{
  "d_shared_expert": 64,
  "router_score": "softmax",
  "normalize_top_k": false,
  "lr_router": 0.00144,
  "n_head": 2,
  "n_kv_head": 2,
  "positions": "rope",
  "rope_base": 10000.0,
  "rope_fraction": 0.75,
  "attn_scale": 0.125,
  "tie_embeddings": false,
  "init": "trunc",
  "warmup_steps": 293
}
Below are experts of layer 2 (counted from 0) of a mixture-of-experts language model. Rows are named router (the router's row for the expert), gate (a neuron's input weights, with its number), up (a neuron's input weights, with its number) and show model dimensions 0-127. Each number is 128 + 24 x the weight over its row's rms, rounded and kept within 0 to 255.
Before each expert's rows: "mostly gets" lists some tokens that are sent to it at least half of the time. This comes from a sample of Wikipedia text that the model never trained on.

# expert 50
mostly gets: " Al", "Re", " fa", "ories", "res", " lands"
router [162 102 152 130 165 126 143 157 136 103 113 113 139 170 121 109 131 153 160 166 125 109 112 157  98 116 144 125 168 114 129 146 116 174 161 186 113 133 117  93 103 102 110  98 113 145 121 152 175 119 117 146 107 144 126 147  76 157 130 168  90 115 105 137 141 170 118 140 122 137 166 148 174 138 132 142 110 127 128 148 139 156 138 123  81 114 118 115 100  43 101 145  85 125 107 142 133  99 121 125 109 118  97 126 107 111  94 117 144 119  99 129  99 110 108 136 129 103 131 139 104 116 122 144 140 168 159 118]
gate0 [102 105 146 144 105 112 112 154 129 125 135 177 151 145 101 137 101 115 142 162 108 133 159 102 152 128 113 157  71 166 155 140 140 121 105 158 128 156 124 137  98 119 128 139 105 166 128 137 159 116 170 136 147 159 151 148 101 115 139 137  99 115 148 144 121 131 118 126 131 138 109 134 113 134 118 133 122 108 131 148 125 121 102 126 170 150 155 125 129 108 141  99 120  87 136 167 173 121 145 120 132 127 202 118 155 111 190 119 100 136  97 116 106 163  93 126 184 113 120  96 114  66 120 144 128  80  99  97]
up0 [106  84 113 107 116 133  90 136 158 124 128 165 137 137 101 144 132 186 128 115 135 147  88 141 142  88 133 130 108 120 116 147 124 104 153 140 144 125 115  96 130 116 161 128  95 121 104 162 167  77 145 156 108 117  82  68  91 141 134 130 108 114 133 129 117 163 126 112 100 138 127 167 114 114 115 162  98 133 144 156 116  98 110 111 117 152 126 115 123 104 151 161 173  74 139 121 150 132 156 146 123 108 162 134 142 128 144 159 127 135 118 101 164 133 176 180 138 142 108 103 123 101 178 151 136 100 126 159]
gate1 [117 155 155 115 156 146 130 150 111  77 127 160 136 127 167 101 131 138 124 161  80 108 145 174 185 121 114 141 149 140 103  98 136 125 144 117 136 163  83 118  69 113 163 174 141 147 144 133 118 118 121 121 143 125 119 133 108 129 141 134 142 132 122  91 153  99 118  88 126 137 125 175 140  83 110 110 152 134 122 162 115 139 104 159 171 141 128  78  79 106 147 160  87  71 136 134 147 106  94 129 130 123 134  81 105 121 115 102 155 121 110 128 132 121 140 154 130 151 110 147 125  97  96 128 107 104 133 120]
up1 [133 119 141 138 109 129 150 106 134  99  99 161 116 118  90 101 122 121 169 140 128 102 106 125 102 146 124 117 161 101 104 111 134 154 153 104 122 132 117 120  99 151 138 134 109 172 159 160 146 130 120 123 122 183  98 138 111 149 175 121 109  97 113 103 118 128  84 125 160 125 169 162 138  87  95 131 159 129 153  89 111  98 110 129  77 105 128  99 130  76 124 135 130 111 117 113 153  96 153 121 124 151  89 136 106 134 131 111  96  95 143 131  84  57 146 195 146 130 129 151 126 151 120 145 113 149 117 117]
gate2 [120 124 157 130 146 129 133 119 108 132  76 104 162 116 202 116  94  86 146 137 162 171 141 155 175 149 151 117 137 158 100 127 139 115 153 135 123 167 152 124 123  94 133 111 136 122 117  89 133 126 127 128 159 133 171 132 109 129 151 159 128 169 134 151 101 118 133 138 147 138 104 160 114 139 157 148 143 158 136 128 132 133 126 148 128 151 107 121 138 118 137 153  92 138 163 137 125 144 125 112 148 107 172 117 155 132 110 149 116 137  84  62 141 179 105  90 114 128 104 129 146  62 136  84 114 154 106 144]
up2 [161 146 121 154  98 154 119 127 140 122 130 143 112 147  66 119 120 105  92 119 102 124 127 120 136 112 128 113 123 135 129 125 138 118 123 152 139 122 146 183 132 119 172 123 138  95 153 128 135 117  98 120 103 111  42  99 111 104 157 109 103 145 113  84 132 152 179 124 154 180 123 141  90 128 126 120 119 134  94 153 153 144  63 122 127 112 130 112 171 116 144 111 130 176 124 134 128 112 154 118 106 124 129  84 111 103 136 148 116 156 131 116 102 146 154 107  98 134 102  79 175 109  97 134 112  89 129 128]
gate3 [129 121 151 122 179 128 118 117 152 135 107 141 191 118 177 114 114 139 109 157 104 116 119 129 123  99 105 147  99 115 110 112 153 126 203 153 111 143 134  96 128  88 123 121 115 105 104 119 124 132 111 113 121 128 152 141 127 142 159 134  95 104 163 110 166 150 105  98 124 134 162 159 164 113 109 119 176 109 142 149 137 109  85 108 126 129 149 129 130  98 128 134  96  99 122  79 102 129 137 127 149 129 161 155 159 101 104 104 125 125 162 152 122 127 137 136 127  91  63 147  90 116  83 144 125  90 149 155]
up3 [130 111 141  83  95 128 159 166 104  86 113 162 122 142 125  77 145 166  95 135 140  90 115 152 131 116 117 196 133 137  56 172 154  95 122 131 128 125  86 145 138 141 132 141 147 119 113 145 143 141 125 125  69 122  87 159 121 130 141 136 156 135 100 110  96 150 141 157 126 123 102 118 107 116 117  96 100 153  88 125 136 156 144 140  89 124 146 142 120 142 144 136 133 110 110 133 141  48  94 135 120 144 134 125 126 135 145 149 135 137 137 127 149 134 160 150 111 136 172 140 121 120 149 152 111 158 148  98]
gate4 [139 121 100 141 127 157 156 159 174 131 128 124 114 146 133 121 140  94 144 114 125 107  83 105 123 135  98 131 115 144 124 158 144 128 104 109 160 138 124 145 176 151  84 124 150 134  99 113  81 154 148 107 127 106 144 142 137 126 170 106 137 131 140 145 137 119  83 115  88 106 154 119 180  67 102 163 158 131  76 118  96  89 124 104 117 139 135  98 172 127 136 100 136  90 129 141 103 122 160  78 130 158  85 121 132 123 131  84 117 164 170 148 103 124 145 154 145 116 101 127 153 108 137 109 118 147 113 131]
up4 [151 144 108 171 124 153 119 138  76 131 127 124 137 129 105 116 183 110 137 118 150 184 150 100 102 139 142 120 120 120 149  87 114 147 123 142 125 104 126 136 123  66 188 136 124  73 127 137 136 108  92 200 129 159 142 131 127 112 134 143 146  90 128 149 125 140  90 129 126 150  85 102 148 143 104 127 141 109 155 112 130 160 124 103 114 121 142 122 125 143 116  97 146 145 110 135 141 126  95 141 110  87 173 173 145 108 108 139 103  89 124 182 127 141 143 131 139 138 104  81 101 143  98 135 155 133 124 133]
gate5 [125 120 177 117 154 107  85 169  96 127  83 143 124 178 136 104 120 107 123 134 133  97 126 114 135 108 165 133 129 161 112 142 130 146 147 113 135 116  81  89 163 121 139 142 123 142  96 127 153 123 147 129 112 168 125 164 130 131  89 105  76 129 101 112 144 157 134 104 121 162 182 122 151 151 124 106 108 159 119 118 110 146 116 140  93 163 121 122 114 141 113  91 148 139 127 125 114  84 133 128 141 131 163 103  97  93 113 156 134 127 109 191 133 118 104  99 118 145  97  88 131 129  98 179 101  93 157 132]
up5 [113 110 165 114 145 126 121  80 143  91 131  92 112 124 107 140 143  98 145 143 119 129 122 136 149 146 103 149 140 170  75 113 190 110 120 127 117 134 157 122 201 147 119 108 136 110 175 133 139 116 111 154 143 162 134  74 177 125 146 158 165 141  90 121 148 118 109 148 102 113 114 117 117 125 149 116 139 113 141 128 166 128 106 122 144 168 134 155 128 148 151 162 134 164  86 137 163 118 122 140 119 115 117 121 167 162 170 139 113  98 142 105 136 136  95 130  96  79 112 111 123  86 129 122 147 156 136 150]
gate6 [109  86 141 152 120 164 172 116 158 127  98 135 122 110 136 129 144 130  87 110 136  84 112 114 114 110  96 154  97  95 118 131 130 136 121 154 131 133  90 122 200 131 106 139 105 117 110  97 138  67 158 102 124 103 149 101 128 140  89 134 121 118 145 168 126 123 106 126 106  99 159 132 126 164 160 144 101 147 116 101 140 117 114 154 128 154 121 139 132 134 104 130 118 125 159 138 120 171 153 171 116 140 156 166 151 139 140  98 111 147 130 130 158 108 128  95  89 131 116 113 191 104 112 103 124 139 124 199]
up6 [168  98 136 141 115 133 114 121 126 106  94 148 124 169 126 112 122 204 112 157 144 149 133 111 137 119 149  61 136 132 114 156 130 102 121 107 125 125 127 141 124 103 120 115  85 129 147 151 148  94 108 114 156 192  88 133 101 144  65 129 125 124 172 126 138 114 154 107 127  98 157 137 132 133 157 138 143 117 145 127  90 141  98 151 121 115 116 105  98 109 128 108 131  78 128 126 140 100  82 144 110 127 156 156  97 172 126 103 168 125 106 161 123  87 124 145 123 126 111 104 130  89 145 121 118 144 120 170]
gate7 [153 138 128  98 184 145 169 197 151 109 142 122 141 114 109 128 165 145 176 166  94 143 115 118 140 145 136  84 143 151 102 149 122 123 127 174 124 155 139 137 113 108 107 144 144 105  93 158 153  91 130 158 120  92 120 166 101 121 142 136  69 118 124 137 119 170 122 115 110 127  88 126 149  91  93 127 125 148  96 122 141 133 159 129  99 150  91 115 110 113 171 161  89 140 114 113  89 138 116 152 126 119 134 116 113 130  85 131 132 139 138 132 131 111 113 102 124 127  71 110 103 124 136 128 129 135 127 180]
up7 [162 126 112  56 145 204 151 175 140 128 127 131 128 164  77 141 147 147 143 171 124 144 124 140 150 155 131 123 151 119  94 116 119 103 123 155 136 145 149 140 107  94  92 102 100 124 113 140 164 139 129 138 132 114 117 156 125 160 146 125  94 157 127 145 133 156 167 118 100 149  88 116 142 142  88 113 171 146 122 110 114 113 149 106 110 116 108 128  87 109 118 135  92 157 117 127  92 122 141 127 133 157  82 101 103 116  96 129 103 124 144 123 150  84  95  90 125 132 132  97 104 107 136 123 116 158 128 170]
gate8 [119  99 143  97 184 125 148 152 140 141 103 132 137 140 133 105 160 137 100 113 109 144 133 121 174 151 126 103 133 132  57 139 141  98 126 150 107 166 121 108 131 145  87 135 164  84  77 141 145 133 123 138 154 148 101 172 131 159 116 143  88 155 110 130 140 144 156 129 106 125 123 127 117 146 143 126 169 147 106 157  79 125 113 110 107 133 115 126 121 125 143 161 134 152 157  92 125 141  86 149 138 129 143 126 157 146  81 147  96  96 128 159 127 154 111 119 153 137 122 103  73 104  80 131  80 121 155 148]
up8 [120 128 145 179  92 142 103  93 152 130 144 126 166 123 100 140 115  88 127 123 127 107 104 103  88 145 130 165  93 157 140 132  96 172 141  83 139 105 181 152 122 128 195 102 118 140 186 118 110 109 158 132 139 123 130 138 115  95 139 133 126 122 137 166 113 117 119 123 124 126 118 149 121 111 140 105 139 122 135  94 199 116 142 137 131 103 102 150 119 119 125  91  83 137 104 140 136 117 161 128 107 100 115 130 107 146 164 105 142 143 142 106 140 131 114 157 114 116  87 125 174 174 167 126 156  95 133 120]
gate9 [109 126 146  84 133 128 132 175 170 137 146 163 141  88 142  96 116 153 119 158 127  90 182 143 100  99 142 156 169  98 129 149 129 159 135 191 136 131 123 165 161 109  90 150 188 130  77 134 135 152 117 133 127  99 144 134 132 103 126 134 111 127 153  93 139  75 112 110 163 153 135 155 116 117 119 119 137 127 139 133 139 109 156  71 119 119 154 107 134 121 152 137  99 104 117 107  98 104 148 128 164 129 150 131 131 116 108 147 137 148 102  71 158 130 100 136 129 131 130 147 142 140 137 112 114  90 150 102]
up9 [126 115  54 129 111 122 148 159 128 112 142 135 127 101 157 134  87 168 142 127 127 108 114 164 155 143 115 108  96 100  71 130 144 100 135 143 116 110 123 154 141 157 143 122 133 128 127 128 142 145 129 143 148  91 107 159 150 149 178  87 172 140  99 145 130 115 175 123 117 125 145 120 154 120 162  96 102  87 102  91 132 117 119 111 110 117 146 114 133 168 146 131 113  79 148  91 124 128 139 135 129 134 131 117 187 129 148 104 160 132 111 117 148 112 160 142 133 150  88 178 150  96 175 144 141 143  96 125]
gate10 [103 137  84 103 134 136 117 170 115  89 134 143 137 156 154 101 148  99  96 126 123 112 156 148 145 165 139 134 120 143 165  91 130 151 165 151 143 124 147 113 128 122 129 131 129  91 130 145 149  99 109 127 150 142 159 134 124 126 146 130 161 114 128 141 107 166 143  96 181 112 124 135 171 113 141  97 140 132 132 178 141 137  64 126 112 118 145 108 110 104 117 154 126  90 137 137 145 104 136 132 138 133 151 134 128 176 111 164 156 117 117 107 150 128  48  97 164 112 172  98 191 140 130 150 120 131 153 117]
up10 [158 111 153 151 140 137 153 123 116  96 103 122 113 150 104  97 111  96 124 144 122 122 123 125  87 145 138  94 190 122 139 108 107 120 103 146 148 137 120 152 100 115  95 133 105 115 180 124 115  87 126  92 153  77 139 126 104 140 119 124 122 123 141 117 160 131 127 114 130 146 118 147 110  77 118 154 143 105 117 126 140 133 153 113 129  93 128  94 151 105 122  97 157 178 142 154 111 134 152 101 137 137 116  79  55 123 117 111 161 125 118 130  87  78 185  99 136 158 125 137 134 104 140 170 101 113 147 100]
gate11 [119 127 161  87  97 116 116 176  65 121 165 116 114 101 118 159 116 136 150 142 115 168 190 141 156 157 152 172 128 115 137 145 161 126 134 103 146 155 103 120 131 103 141 120 115 128  99 145 162 112 120 119 108 161  56  99 125 122 116 112  94 118 174 100 117 109 121  93 121 102 109 131 116 152 133 133 159 137 124 110 159 108 109 107 133 115 125 139 148  92 130 152 107 143 133 131 152 153 182 110 141 102  94  79  77 132  92  88 131 141 115 126 140 111 125 129  88 137 152 148 133 118 134 150 137 132 149 122]
up11 [130 130 112  59 125 124 132 130  84 107 115 126  99  96 118 161  88 118 143 155 140 170 161  84 116 105 150 123 140 128 115 131 134 132 152 109 133 146 111 137 156 125 118 125 134 132 166 137 165 119 114 138  65 153 128 105 100 117 105 124 131 115 152 121  96 123 131 106 164 139 131 149 109 163 154 144 157 150 125 136 144  63 152 127  89 107 118 127 116 102  95 141 128 147 115 158 143 144 188 149 121 155 101  87  85 138 102  95 157  95 145 136 147 104 177 145 133 126 125 181 142 144 133 144 156 111 148 117]
gate12 [ 88 139 113 130 128 198 137 124 140 154 151 144 124 133 139 118 183 153 102 117  96 148 131  88 136 155 116 137 107 117 120 139 100 129 108 104 112 138 107 101 143  97 114 125 130 107  74 159 149 112 110 100 169 146 110 174 133 130 105 169 121 101 160  95 143 133 119 138  71 109 143  81 130  98  97 155  97 109 146 120 154 136 136 141 164 128  99 103 108 103 121  68 125 149  99  98 152 139 141 162  88 101 143 151 126 135 128 123 150 105 139 145 139  80 112 128 146 129 114 171 110 153 120 141 129 118 106 152]
up12 [ 99 115 114 157 124 121  88 110 132 147 161 116 132  67 126 138  99 102 138  70 149 113 128 105 112 108 125 167  75 129 119 135 107 137  86 160 121 136 134  99 137  94 104  68 138  86 121  80 117 120 165  99 122 112  97 121 161 121  88 104 120 123 125 112 128 146 115 112 115 137 100 113 152 134  96 121 134 124 138 129 176 137 127 132 164 182 121 101 134 121 157 131 104 118 124 127 154 121 159 167 105  98 138 168 146 119 154 142 119 127 113 118 149 142 106 100 127  90  82 175 145 142 105 118 151 133 149  96]
gate13 [136 129 119  58 135 132 120 154 143 138 147 146 121 124 108 135 173 153 134 118 141 122  91 123 137 115  90 105 114 114  94  99 147 110  70 105 150 133  70 134 117 113 144 121 162 122 116 128 130 141 134 147 108 120 158 152 116 155 109 103  68 118 142 142 118  92 150 123 132  98 168 127  90 118 140  96 109 177 135 112 162 125  98 114 134 113  76 133 138 101 152  96 106 116 140  97 113 114 142 119 147 106 129 135 135 185 118 154  92 183 123  98 123 171 141 107 130 114  87 114 121 136  82 114 109 121 135 150]
up13 [123  98 112 128 130  79 112 129 141 108 119 117 137  98 155  97 157 138 153 149 152 130 132 144 118 141 151 130 107 145 121 169 139 154 120 159 129 134 121 134 102 108 116 108 116 157 143 116 134 155 108 135 125  94  93 141 131  70 152 142 127 152 149 136 178 126 160 126 123 148 129 126 135  93 102 127  94  78 104 165 167 155  83 146 119  99  95 131 112 118 173 139 104  62  80 116 122 135  83 196 128 113 114 158 121 133 168 125 155 129 132 161 128 162 145 124 154 120 127 116 129 128 151 136 138 177 162 133]
gate14 [ 78 150  95 141 130 156 155 117  84  99 150 112 102 101 138 152 151 149 158 146 107 166 121 130 145 166 106 106 140 136 147  99 147 155 101  84 134 144 130 131 128  96 181 114 136  96 138 138 143 118 118 166 118 163 161 131 134 112 119 135 112 128  79 132 115 111 122 106 112 133 167 130 108 117 112 104 125 135 113 137 111 138 115 139 138  73 147 111 119 106 113 129 134 134 154  78 143 168 121 146 122 127 125 148 135 122 151 129 122 143 100 127 107  78  80  70 145 101  83  60 156 131  89 119 137 113  98 120]
up14 [146 104 120 154 183 141 148 150 144 119 126 134 182 113  95 152 128 104 134  93 121  84 103 119 106 128 120 119 150 163 138 159 136 107 118 132 101 108 154 168 128 122 149 151 160 139 123 122 108  80 107 126 109 118 125 118 109 129 146  90  94 130 123 104 131 180  85 149 137 128 117 142 144 102 140 129 107 135 115 122 113  85  89 134 144 110 118 139 164 125 111 105 117 146 105 140  78 104 107 182 116 128 125 151 108 115 167 119  94 129 150  92 107 132 177 132  78 102 129 148 139  91  82 113 116 125  96 178]
gate15 [130 126 142  92 118 114 118 135  86 101 120 122 120 105 168 154 128  69 148  87 161 158 147 163 105 122 134 122 166 117 121 111 154 128 138 106 136 140 103  99 120 114 141  68 133 147  92  95 139 114 143 130 165 137 111 177 126 141 117 133  97 135 115 121 113 138 125 103 142 118 164 118 113 105 131 154 116 136 138 109 107 139 123 106 103 146 120 175 167 130 174 136 133 117 127  98 114  75 160 101 109 113 161  84 149 151 139 118 106 117  84 103 174 115 108 118 110 161 151  84 118  97 139 134 100 116  71 113]
up15 [130 124 120 170 115 139 139  97 149 172 122 125 145 123 139 120 143 132  82 137 129 119 146 138 130 146 107 107  93 146 126 125 133 114 120 156 128 139  89 116 115 112  90 139 124  60 133 102 124 112  98 130  85 108 113  86 124 133 101 115 132 117 144 125 140 117 132 147 118 138 136 146  88 140 167 128 122 101 118 158 178 111  86 105 168 128 107 131  91 117  92 114 130 135 165  99 136 160  91 161 142 122 160 143 118 140 123 118  39 174 142 116 106 155 156 105 145  69 108 143 151 169 147 130 140 113 132 154]
gate16 [ 96 125 115 134 116 105 136 156 105  93 103 106 183 101  87 130 109 117 114 154 160 114 126 179  96 103 163 157 119 104 110  91 140 115 136 118 154 151 117 120 169  96 102 139 156 135  59  91 123 159 144 134 117  88  98 106 130 113 167  89 138 168 176 125 149 142  85 139 100 135  97 113 118 144 102 120 118 157 114 144 138 158 105 105 143 121 140 150 100 136 142 128 104 158 121 121 134 147 132 134 142 189 150 133 117 121 121 136 115 135 127 113 126 124 129 118 129 137  72 125 163 107 133 154 134  70 129 142]
up16 [150 154 137 120 110  86 142 116 143 155 144 137  87 150 132 160 130 153 141 125 117 120 155 109 142 156  64 118 137 145 159  99 101 122 106 110 130 143  83 134 135 109  99 114  56 133 122 106 130 143 126 104 117 128 122  86 121 153 109 104  99 145 156 115  86  99 128 134 159  92 128 186 126 164 174 182  96 141 171 118  88 144 165 131 140 116 115 154 135  89 137 128 108 141 143 140 170  71 126 118 141 156 131 125 114 138 141 136 121 121 120 120 135 130 139 115 101 144 140  95 169 124 122 111  89 123 104 148]
gate17 [116 143 141 106 148 131 148 137 115 125 138 129 149 106 115  96 112 110 154 144 126 102 143 160 155 154 122 113 165  89 131 104 162 122  94 140 145 155  93 137  87 122 134 139 141 106  99 160 126 126 113 152 113  94 109  91 119 128 129  92  92 102 130  85 144 109  99 120 129 130 153 197 106 120 135 145 176 134 125 123 136 134 171 112  65 156 108  99 144 113 141 140 162 154 135 119 137 169 106 129 154 127 115 150 107 108  67 123 154 124 124  96 159 155 155 145 164  82 125 121 107  96 171  92 136 117 148 140]
up17 [ 84 124 126 129  91 113 136 120 124 132 150 114 142 113 154 112  96 135 134  91 159 105 136 167 159 148 168 157 128 141 149 136 126  95 108 113 143 131  99 146 124 131 155 140 138 123 127 156 104 131 109 130 135 166 156 107 172 107 128 142 134 154 126 102 119 120 113 109 154 129 144  85 129 120 159 147 116  78 132  95  76 102 126 136 125 107 123 127 172 115 146 139 123 118 148 117 114 116 111 153 139 138 136 140  93 110 175 166 138 147 115 145 209 148 115 142 154 147 122 128  96 179 187 149 121 192 138  92]
gate18 [103 125 137 132 105 104 134 147  91 167 134 103 110 146 124 117 129 138 134 112 107 112 116 130 115  95 141 129 124 130 110 146  95 122  77 104 145 132  97 136  73 109 123 124 181 134  67 109 133 128 154 133 125 158 118 108  96 120  93 122  44 121 126 125  81 120 105  99 133  76 122 113 120 109 132 127 152  74 113 150 112 129 129 126 145 116 106 127 114 122  99 123 115 111 136 135 103 129 146 133 152 122 123 143 145 107 168 134 201 175 117 126 146 150 130  87 138 170 105 133 121  81 172 152 152 128 127 119]
up18 [112 125  85 137 158  87  67 100 121 158 128 134 146  94  88 132 170 145 172 109 121 115 165 105 144 153 169  77 134 115 136 160 158 148 119 101 158 128 120 154 119 140 148  82 147 146 148 117 119 153 135 155 126  79 126 112 100 128 134 111 105 115 109 116 138 156 122 131 120 100 159 130 153 150 151 117 130 138 101 128 125 132 126 109  82 116 140 103 108  93 176 105 103  87 107 113 121 127 143 161 131 175 113 131 137 112 193 134 103 132 105 143 145 120  99 148 111 111 121 106 112 119 163 128 132 116 141 174]
gate19 [124 129 147 117 134 101 104 142 146 126 113 127 124 133 156 147 154 116 140 166  85 122 109 128 118 118 109 148 152 125 110 156 165 118 152 190 135 145 122 107 138 104 151 148 123 136 109  84 108 131 121 118  92  99 116 171 119  90 120 151 110 167 121 119 132 165 159 108 150 133 121 131 155 117 135 135 120 120 106 166  94 174 145 116 128 132 155 151 162 101 166 158 110 130  88 118 178  94 137 103 114 122 106  95 166 153 127 140 207 142 159 159 133 172 145 128 110 160 118  94 132 118 161 169 125 105 113 116]
up19 [138 102 151 111 129 131 135 127 141 164 128 153 173 121 132 148 122 130  99 156 110 165  97 127 111 120 118 126 141 107 121 148 152 133 115 139 121 138 109 129 130 136 120 163 143 148 148 131 117 137 137 158 106 148 135 146 133  98 126 144 131 112 137  99 144 196 169 134 162 169 154 131 140 165 154 181 113 148 133 154 111 141 164 151 113 112 109 138 103 170  78 106 137 142  84 126 184 103 104 188 107 112 155 163 136 136 142 105 187 124  99 152 150 164 107 151 156 108  74 108 133 122 151 126 118 125  99 156]
gate20 [131 151 109 118 112 156  89 134 134 157 118 126 156 124 122  94  98 153  77 131 125 121  93 150 127 146 132 154 105 117 138 142 102 154 125 171 156 133 155 138 133 104 133 108 151 136 119 102 141 184 144 136 147 122 187 157 116 102 132 132 130 117 117 150 144  88 145 118 152 112 119 136 115 172  99 144 157  89  96 130 174 150 101 112 111 147 119  74 113 115 113 120 115 142 152 107 181 159  94 105 107 127 123 177 126 100  63 153 103 129 128 120  88 160 149 117 132 152  89 151 172 132 126 116 135 123 105 128]
up20 [ 72  98 146 108 131 142 113 112 124 151 188 160 123 120  98 123 120  92  94 136 145 106 146 127 141 100 122 114 124 122 119 122 148 134 114  60 134 136 126 166 112 134 127 137 136 117 119 146 138 142 106 114  95 156 127 150 110 126 160 105 122 123 126 135 116 115 125 152 102 159 125 108 140 161 140 123 102 158 148 113 115 157 138  61  89 103 174 149 107 122  76 120  84 111 115 110 115 167 161 177 128 156 125 185 158 134 108 124 149 127 151 152 134 109 104 144 140 120 156  98 146 146 152 132 154  84 147  88]
gate21 [120 127 105 110 105 160 143 139 117 163 110 113 138 149 152 123 183 157 100 113 102 176 121 124 110 122 137 102  98 116  96 114 168 135 125  67 153 150 133  92 115  52 126 123 147 151 149 110 149 153 145 107 168 141 122 109 142 165 120 151  73 142 144 118  90 126 109 121 102 115 150 144 139 164 104 134 121 120 111 127 116 117 141 111 121 138 124 126 141 139 160 112 150 128 148 127 105 163 121  89 103 109  92 132 113  99 126 141 133 145  65 127 179 148 134  73 140 137 124  99 138  87 162 107 115 118 137 142]
up21 [143 129 146 120 135 160 177 128 155 128 117 161 124 145 137  76 143  97 137 170 112 143 108 123 130  98 146 158 102 162  89 118 133 138 136 134 135 130 145 129 143 107  92 133 130 134 149 146 159 151 179 131 130 142 108 123 133 127 141 127 112 146 143 138 124 146 143 127 103 151  96 129 163 160 143 151 171 110 139 185 134 176 152 125 120 127 106  97 127 116 157 126 118 112 144 166 112  84 127 105 170 151 132 104  82  85 121 128 143 158 107 124 108 158 163 104 129 112 140  80 152  90 114 125 121 143 213 146]
gate22 [105 134 152 132 114 118 116  73 120  97 116 120 125  98 102 116 103  99 143 105 149 113 144 153 142  79 106 138 120  90  78 147 144 106 111 100 143 127 116 128 141 126 113  98 167 131 150 101  91 157 120 121 106 143 133 145 160 123  81  84 117 113 152 107 143 148 175 104 155 149 138 113  97 153 151 136 129 120 156 152 159 121  74 147 112 160  98 149 115 115 123 162 117 120 152 105 159 143 152 158 131  88 134  85 101 149 132 158 120 130 109  92 108  99 146 133 112 181  72 135 141 153 103 104 123 135 129  98]
up22 [ 68 146 106 109 153 128 116 135 154 101 149 150 106 153 100 129 134 129 120 140 163 162 163  76 125 138 132 125 144 127 143 165 114 116 122  81 117 105 155 107 141 111 138 148 144 131 176 156 151 151 144 110  99  80 149 117  66 116 172 107 137 137 135 138 108 134 120 144 132 159 131 118  87 149 138 127 127 148 151 116 146 149 117 144 118 125  94 141  98 121 115 169 113 174 137 126 154 150 128 127 102 131 119 105  82 140 150 170  97 133 140  99 127 148 100 132  83 159 153 104 145 194 110 110  99  95 134 120]
gate23 [109 169 170 176 157 169 124 132 113 120 154 148  97 109 141 101 117 140 121 107 144 134 117 105 118 164 164 104 124 166 146 132 119 169 111 103 125 134 146 112 159 115 122 143  61 165 136  86 112 102 131 112 118 152 115 131 130 148 122 141 112 142  81 110 102 140 108 112  88 125 124 114 110 135 118  78 132 163 132 101 111 104 140 137  77 144 124 123 171 137 148  93 155 126 119 122 170 141 102 163 111 102 132  86 157  87 144 114 180 127 135 130 165 138 130 144 118 139 150 125 127 124  73 143 141 121 129  85]
up23 [125 107 106 156 144 146 122 153 145 142 128  92 170 117 108 135  85 146 103 139  90 147 110 144 140 132 125 107  98 152 146 161 120  95 125 130 133 114 122 185 155 133 169 127 171 107 127 168  93 136 158 152 129 105 133  86 136  96 132 105 152 131 177 146 187 107 100 120 155 121 122 132 179 151 116 158 142 127 152 103 101 118 108 136 157 136 187 122  89 138 180 161 106 128 120 145 113 127 122 132 150 148 148 143 130  94 117 141 146 121 156 173 133 152 154 143 154 160  79 125 122 125 146 147 156 120 118 125]
gate24 [149 153 165 122 109 120 143 126 122  94 104 157 190 116 130 125 147 115 141 145  90 146 139 114 125 109 140 170 170 116 160 162 155 178 127 139 139 154  73  93  97 126 120 137 105 136 141 130 105 154 158 124 102 138 141 164  83  95 145 140 127 144 156 135 140 114 134 119 114  97 144 147  85 104 114 127 152 101 111 140 163 128 106 152 138 141 156 158 152 126 133 136 131 116 138 127 159 143 118 155 153 118 152 109 155 140 134  67 165 115 147 122  90  84 142 117 160 115  79 146 179  99 102 133 104  96 138 132]
up24 [100 121 108 101 164 123 148 123 136  88 149 126 156 125 129 145 155 121 148 106 131 104 113 104 119 155 131 151 128 125 120 151 135 138  97 123  99 122 140 152 139 123 188 159 120 161 123 112  79 131 100 156 157 140 133  89 152 101 174 119 125 102  80 112 139 130  87 147 125 150 108  96 112 124 130 139 127 127 113 135 124  89 153 157 122 130 132 155 112 158 230 119 111 100  83 131 103 130 119 140  85 139 111 142 147 158 174 152 154 109 142 146 129 144 111 145 106 171 105 164 157 149 134 125 119 126 149 154]
gate25 [123 136 138 123 139 213 135 171 132 110 113 130 138 107 150 137 168 152 100 113 134 205 110 131 141 133 123 111 136  72 148 127 143 120  83 112 127 114 172 150 133 148 133 122 142 150 141 136 127 148 148  81 162 148 133 136 130 126 156 117 121 132 114 128 119 122 168  96 142 135 141 161 120 133 162 103 145 125 116 127 113 114 126 119  87 108 115 114 118 116 145 132 143 100 109 104  95 142 113 114 119  91 130  70  95 131 157  92  96 106 137  88 127 125 132 132 100 144 178 160 111 124 128 100  68 109  91 102]
up25 [130 143  85 139 100 128 165 185 136 152 198 139 129 121 163 130 123 149 105 146 161 134 131 125 116 133 123 106 118 117 154 133 106  85 140 149 132 153 153  88 116 126 163 173 146 129 134 107 154 111 124 116  66 137 139 142 158 128 162 147 152 136 132 151 141 121 123 120 111 101 144 106 123 117 122 136 122 180 124 159 117 119 118 127 177 109 130 141 122 145 156 138 118 128 157 136 114 140 142 125 149 163 160 162 187 106 163 151 145 159 119  73  98 170 134 135 180 104 149 110 105 105 166 122 146 148 133 114]
gate26 [ 97 140 110 142  84 117 144 127 123 108 106  85 156 118 147 135 129 133 137 119 120 107 145 110 157 106  95 138 130  96 146 126 138 119 125 143 159 165 133 168 122 135 130 178 123 147 138 127 101 158 140 101 174 125 122 142  91  89 113 119 120 168 201 159 161  90 129 114 114 128 174 156 106 111 153 112 134 112 123 136 138 103 119 143 194 141  93 136 102 114 170 143 103 149 143 118 162 170 119 147 170 161 128 133 166 151 150 120 116 129  95 144 129 164 130 116 184 122 131 127 110 131 109 112 144  82 130 137]
up26 [132 158 137 120 144 126 139 132 145 134 173 140 161 146 138 107 150 159 146 143 103 142 131 157  98 131 110 107 133 174 156 128 122 153 107  93 120 130 149 132  59  83 101 120 164 152 151  96 112 134 115 135 119 174 178 173 127 126 115 116  73 121 138  90 106 120  83 150 143  94 163 115  94 102  87 122 131 155  98 176 126  82 137 124 117 145 123 122 136 149  94 106 162 121 140 102 113 156 123 121 145 107 115 155 131 133 103 148 135 150 124  86 114 131 121 109 131 149 112 142 125  93 142  68 107 140 115 131]